Experts of a small language model.
Training: a variant of Adam for the experts, 1085M tokens, 5125 steps.
Below are experts of layer 8 (counted from 0) of a mixture-of-experts language model. Rows are named router (the router's row for the expert) and show model dimensions 0-223. Each number is 500 + 25 x the weight over its row's rms, rounded and kept within 0 to 999. Numbers have three digits each.
Before each expert's rows: a language model's description of what the expert responds to; "gets" lists some tokens that make up at least twice as much of what it gets as of all text. This comes from a sample of Wikipedia text that the model never trained on. Tokens count by the router's weight.

# expert 4
Short word pieces starting or inside words, mostly un, ac, k, te, as in Comm-un-ity, te-xt, per-enn-ial, Montebell-un-a.
gets: "un", "ac", " k", " te", " Te", "ron"
router:525507506480502504490495476527501531482519507474474497515487528470485510487501511508518502472451457497529489498500524533493479457490515514490482463487509521460487538482498525520504460543490533517505454515478482518529541480511447479474508496471503480502458515510503486515514485498499532525485518495518504510508472525446512502501555548538517490513543531495506514518502467454501489527515506517534467491536510501478511534528531479491526523510461470522485558469487508470530441444490460472450480536462504478483528518529516516508460563468474501496514472498456514509519459467479508458463492455510510535474475529526506500493504526500484523471525506525486501478511496447441498505488

# expert 27
First bytes of accented or CJK characters in foreign names, plus ordinals first, second, third, and word starts like sh, mod.
gets: " first", " sh", "ob", " It", " second", "op"
router:547478527497489483513533501511502505486505515485503489527468506481507536469496496481535514517466490471493518483505527528489498490495507568504516494500521510488495553469527527476484478519498536546516471540494484551541549486494460478496482515468501493476458480472490498534515479532474564560509511521504503564542515499474537464498496502555500483464510491499473462532514465501510493535504487467521503506503467474507504512487528467487508514505510511494496522473497461489535468446483514506526513504473473478495475517513541521506477502462492546488531431540483489563514449472454520495480458478524517533503483512538506521511498501502456512477534496499510471512490524495472484483487

# expert 58
Endings ent, ate, ber, ard inside names and titles (Vic-ent-e, Priv-ate, G-ard-ner), plus Cyrillic and Arabic byte pieces.
gets: "ent", "ate", "ber", " profess", "ant", "or"
router:549459507479505544502505457496524537455495510484492499520488476494504514475515484508541515464484486511519483487537523505527496498497502524514528461502474494478466544490526541507501474524523518540495492504481478541516522520469444474474468497472467529512473496473513482529550479505512557531480486534516525498518492520473499496520506523477500488507529511516497491537493488457529523519522486516499491493536483456520497547508538451472520531531460466526487489476474477484514474461472501521511498549479486491474520513518514496522459481457526534458532462532489533578535495467440502522482449481503506530513487481532478494514501510509483505496539525515494470511515505457487496481469

# expert 19
Word-initial pieces st, St, cl, kn as in st-aff, st-reet, St-art, plus single capital letters inside acronyms and team names.
gets: " st", " St", " cl", "R", "ine", " Cl"
router:514456518490488494509517467554499521513524483509532518523499494466538494521507490527517498472482501484503522502514505524527523495509480530505535498508523505483493536484518510513495482532454492525516478524491488513490555506480477464490451541497462522471459491517515501556546483533493533517485472535524520504525526502493488497503528530501517506494550506471505529529535454478517543543499502496486480476534470481510494530528542491506521515489524487492502504474505458447524477448462485452500497514529487477462511503533507534544483478467511513455544501544497526531558459479463505492513466488540491512496489515549526495474498528531496487480574520530499467494498510483482459498473

# expert 41
First piece of words beginning with F, Se or Le, such as F-ARC, F-ollowing, se-ek, se-venteen, Le-eds, Sea.
gets: " F", "F", " se", " Le", " le", "G"
router:571454500486512496519507458580474522505518543523502536518477505476503469473509493493524472495473486476525522509493533508497525489498519538496489452506510481472491506507518485505541477502488513502534496529493473536542548546488489484479533528461483500493450503500499482531516506528507529527488487555549501518517515493481475506506524498514486504507546484502485487535491484506508500535502510508490495505551495477494505540513513461531528491516498476488491493491474440459522465470485468474512486532470502503480479531527473519522474471485510560452512500533448515547548455478484493475496470490505524503514491509510476519466502521500466500486556545523513445496503544473490492471494

# expert 24
Mid-word pieces p, m, th, ph, pp and starts dep, exp, Sp, as in partial, metamorphosis, Prophet, breakthrough, Aleppo.
gets: "p", "m", "th", " Sp", "ph", " dep"
router:516502503467541482505521511504513490496513501483473502538452496445525473485488477534536535462460472466525498490476529501514519460534500488538536498508522499467464522470470504524437460523454495519497501544485521527521556494491461479490499512463512534503479521492492472532504520501500519548510511527512522509546523536485547504501495547521514505479537465491496485537510430509508482536534514520504520505542457483488508503526509498495541522512499517486489550501476460477503464503478494473484501552510476493455482502514505519492477462489509527494543435512447503555479475487508527494496505492507508527489480497507532540505515517526481496489505500521509470487515504451470480473484

# expert 14
Nouns and word endings in list or infobox fields and titles before a colon, e.g. champion, Record producer, Website, Year, Township, Secretary.
gets: " w", " record", "er", " school", "ctor", " champion"
router:547465518463523487490514483522480519469485497501493496503512507490518525488510478500519516498446477508517480480516521534503522477507520511505508507487519484484483547487488480518494474543487530523527462553483490510515531486514479474485485524451455479494466515490478493537530521501513538535500446551513533497545480510467481523506511525497478479487513534518503498500494444459509512542522486468513492491510487455539472496496515466502513492534502496493477502497493495470511475469483475486498500538486497474457499510519543484530472469471495553448538451507457512522534482503439496475480490483539481546482497495500461535447530518513476531448537482523502503480478527433514493481465

# expert 9
Tokens in wiki tables, election results and episode lists, like dash placeholders, Original, Votes, plus capital B starting words such as Billboard, Background.
gets: "B", " B", " —", "ing", " 1", " b"
router:535491485484507491512529444537471483469534521478516520507475513497532482458502483520529540475479450478474493498537505505519521494513518558539502497488498531464500499486510531511525479503514524537536476545480469534493567518493456484508484559451497524475461494496528486517536501514504504507503496501488516509525529503460501497532541494493487493505515514495488478542508481483522510538530503483508464538538463472535487528510511494482544506519522490494519542471496467477531513453449475475492501525505489509472467502516520528511485480485479526481531474490473530566517447448477524485492475479512517529474503489512470533474501506488479523458563521501481467481500508493474488479473

# expert 21
Prepositions after past participles or verbs (depicted on, taken through, carried on), and verbs like used, built, released, published.
gets: " on", " with", " by", "ed", " in", " of"
router:534465475477517482515536444535496504453483489475527500522494505473539477480493497513518511492476479477510503475551512547526538505521508553531503497488527490468469534475491505526512467508471489496498448499492493522538507498504462474502489580475475522478457519495524509502516503530506509514476507510539513524522527503475496493504534526506472468514549508493502482522490489459539531517512497486509480497553468483503490514531511486460521524497519479517470524465492458468530514479446458494458494531493504495455492474506528508513443477466477521449519471539486531526510477453482495464499485455516534516493507497513500528472539523489485515467537505488499481495513506469469497460457

# expert 45
Noun-completing pieces after a prefix, like con+cept, pro+cess, cont+ract, associ+ation, prohib+ition, plus reg, success, period.
gets: "ation", " reg", "ion", "ment", "ition", " Reg"
router:539487523485500483522506477524491523479517495509497521517492507486501497487525457497521524480466476468483486493506531553528525500499477536500509477484526517482514541463493523489470464525495551515516481530470494531524557510498447454528483532443492516500472529483511489528506497532511549526498476504514500521524472524487518503514519506437497473481521491488491508514522463489551511513494489474498498474526439481504519501486494427529535496495512473506476507492497453463521503466442463497494507519504495486487475534517485493519472483492478552466556465516485526568499487456481545485482460458522500526479486493516487544524501515514499510445546508514498497493506492469504473474493